From a checkpoint of a small mixture-of-experts model trained on Wikipedia.
Size: 14 layers, width 256, vocabulary 8192.
Experts: 16 experts in each of 14 layers, 320 SwiGLU neurons an expert.
Training: a variant of Muon for the experts, 540M tokens, 8245 steps.
Below are experts of layer 8 (counted from 0) of a mixture-of-experts language model. Rows are named router (the router's row for the expert), gate (a neuron's input weights, with its number), up (a neuron's input weights, with its number), down (a neuron's output weights, with its number) and show model dimensions 0-127. Each number is 200 + 40 x the weight over its row's rms, rounded and kept within 0 to 999.
Before each expert's rows: a language model's description of what the expert responds to. This comes from a sample of Wikipedia text that the model never trained on.

# expert 4
Description: Geography and climate data. Words and numbers in place articles: climate tables, census populations, and descriptive nouns like species, village, flow, historical.
router,169,228,223,160,268,226,227,272,207,206,170,201,267,192,297,156,241,254,231,188,204,229,280,204,202,166,232,169,223,160,184,184,224,186,178,227,209,251,182,232,168,246,271,211,253,191,258,205,185,252,205,171,161,137,264,232,196,233,222,145,158,209,322,139,182,219,195,158,208,189,257,249,219,181,218,131,216,187,223,187,219,125,220,210,145,198,179,267,204,193,248,197,249,145,117,244,250,235,255,210,205,208,157,217,161,203,271,185,211,224,222,173,152,233,190,161,226,210,202,166,163,209,205,222,161,153,158,198
gate0,216,240,184,232,163,227,158,245,136,232,225,257,250,192,215,198,181,219,186,267,165,185,177,149,213,278,115,155,272,165,169,137,224,193,220,255,203,245,190,147,143,221,305,193,259,212,222,202,309,287,280,145,221,256,249,157,197,262,117,163,172,168,133,196,184,168,178,209,185,238,238,272,225,195,185,241,194,226,218,156,160,137,192,172,224,196,216,261,228,196,177,192,181,216,240,219,241,220,192,151,175,220,232,137,192,179,202,207,131,193,250,238,199,172,176,157,256,188,200,205,116,235,196,222,133,180,136,196
up0,149,196,201,215,205,151,168,193,166,199,237,239,213,177,265,213,170,181,237,168,123,163,177,234,195,176,176,161,204,188,242,189,220,159,187,258,258,204,168,140,166,225,212,244,179,178,264,150,223,163,233,178,259,221,187,229,230,203,159,223,178,220,183,202,213,247,181,190,236,219,162,136,184,238,134,228,234,171,117,174,237,232,247,201,169,200,235,258,166,182,165,199,250,150,252,212,175,186,175,165,250,190,158,204,203,299,180,197,123,262,285,158,195,221,179,160,249,236,194,176,224,267,185,237,105,134,218,182
down0,214,174,197,145,241,267,202,155,186,193,212,125,174,158,238,237,185,188,194,180,250,213,244,254,210,221,277,175,229,270,171,228,126,102,234,194,128,221,202,187,261,229,194,190,156,198,209,174,203,206,240,227,197,155,281,196,182,240,188,251,182,194,257,200,182,235,268,153,149,147,172,207,234,126,318,152,243,239,233,196,193,237,191,127,230,186,264,242,163,174,218,195,215,237,167,242,231,251,186,220,101,156,293,183,183,237,194,150,201,116,265,205,212,235,181,190,255,273,173,223,149,183,211,205,261,218,256,148

# expert 14
Description: Taxonomy name pieces. Latin suffix pieces in biological taxonomy lists and species names, such as -us, -idae, -ales, plus labels like Genus:, Binomial name.
router,170,209,213,203,242,209,251,288,198,228,153,146,232,119,222,156,229,229,165,208,169,272,239,196,178,193,196,174,256,198,253,188,197,185,175,257,256,224,219,232,148,218,274,238,194,158,135,194,196,195,174,84,200,173,248,255,217,195,189,155,238,250,273,115,186,229,197,132,246,177,258,261,207,259,139,207,214,186,215,217,224,161,232,214,134,234,165,228,235,204,186,202,211,170,180,240,214,170,250,240,209,162,182,215,156,232,245,260,159,188,257,146,197,189,245,201,235,271,180,213,173,276,206,265,239,131,124,176
gate0,162,186,120,267,182,227,232,177,183,141,226,167,193,240,251,231,209,238,291,184,150,145,194,201,224,258,274,206,240,204,222,255,209,215,190,195,210,199,239,222,145,221,216,201,272,277,166,185,225,218,241,235,255,173,271,163,184,242,138,178,97,154,170,179,242,240,179,283,191,200,201,161,189,128,229,270,250,129,274,133,262,148,229,160,186,211,218,222,267,199,206,133,206,282,180,178,247,163,201,171,208,192,176,228,175,144,242,202,226,303,274,125,191,323,205,230,301,192,160,165,183,248,204,178,190,186,213,160
up0,220,258,211,228,150,206,166,195,200,227,171,174,192,185,107,186,118,212,151,305,210,191,236,274,189,128,168,256,212,139,209,225,303,134,273,191,262,169,223,260,182,164,171,221,244,264,167,176,149,212,208,245,178,188,251,219,267,198,244,236,243,254,216,238,128,147,196,190,212,217,184,163,217,194,184,240,162,193,217,241,169,234,191,207,221,173,229,214,132,255,178,234,101,108,145,212,163,205,198,226,179,222,180,145,189,256,164,219,229,167,191,175,130,214,193,223,205,178,231,162,174,130,185,154,117,221,210,232
down0,216,291,313,258,229,229,232,233,181,226,184,153,197,199,196,135,198,207,218,223,161,149,211,154,215,219,158,151,177,200,186,296,225,136,155,125,290,169,153,177,178,208,157,250,273,285,191,194,160,159,171,193,224,251,252,262,171,222,250,221,198,281,223,185,154,227,219,238,263,282,181,174,196,221,217,207,101,203,186,184,158,244,222,197,146,132,161,185,220,226,210,210,139,179,183,137,191,202,209,209,224,157,211,189,240,214,199,198,207,222,219,183,166,166,131,234,229,185,203,195,121,271,181,216,199,201,253,157

# expert 0
Description: Table line breaks, name starts. Line breaks ending table rows or list items, plus capitalised word-initial pieces in names and headings, such as Ju(le), Bl(ock), S(üper).
router,186,232,215,191,261,199,271,228,245,164,266,167,194,234,239,164,271,259,228,270,150,250,272,240,175,115,199,189,202,159,212,163,240,199,163,157,237,253,201,219,144,193,202,197,276,169,203,174,150,220,244,183,193,173,253,227,193,221,183,134,261,211,267,163,183,206,207,159,143,235,252,281,165,203,130,95,257,176,217,200,161,163,170,258,147,172,245,241,252,163,211,203,229,208,166,240,213,222,241,286,210,196,252,253,222,232,259,248,190,131,191,152,193,245,188,252,184,224,204,252,258,215,173,226,206,102,175,222
gate0,233,264,205,171,185,193,180,155,254,148,158,167,187,275,213,241,158,148,198,176,132,200,179,203,194,174,163,205,205,158,209,147,198,230,164,217,175,199,181,202,178,204,239,163,244,178,198,262,137,142,276,196,174,160,172,222,146,179,182,220,213,138,168,224,229,282,218,206,228,297,212,215,147,147,217,172,133,173,170,177,179,188,191,263,225,198,189,227,188,158,206,212,141,236,127,168,200,191,181,177,189,234,158,283,268,220,241,184,238,288,274,152,218,186,220,207,212,189,244,183,223,180,192,198,186,185,166,280
up0,222,288,109,228,216,147,186,229,167,154,231,229,189,231,195,203,165,246,280,189,256,211,223,197,254,224,162,194,193,228,177,176,188,176,224,219,189,220,210,162,248,254,204,121,199,241,184,176,89,270,180,155,198,204,204,214,246,211,255,199,266,208,207,172,134,128,209,218,186,189,197,178,260,200,188,188,173,156,238,149,177,224,253,160,200,316,227,221,152,210,143,192,193,220,226,175,190,195,159,232,193,242,115,196,260,192,271,246,197,257,194,149,268,195,201,181,200,188,176,250,141,168,233,207,208,201,221,266
down0,135,250,255,246,188,182,181,235,184,121,216,260,176,197,83,232,205,249,158,197,201,211,221,183,266,228,206,130,207,272,217,185,163,215,212,183,202,168,183,134,218,240,170,232,279,169,233,237,204,197,164,177,186,239,235,266,228,138,180,155,104,157,149,166,177,175,194,208,207,183,148,241,177,127,149,203,207,177,240,182,176,239,206,172,155,255,190,192,170,195,177,259,187,172,226,211,182,171,189,192,173,108,243,272,269,94,243,216,208,177,118,178,225,277,218,222,176,210,192,243,196,203,207,154,230,147,225,260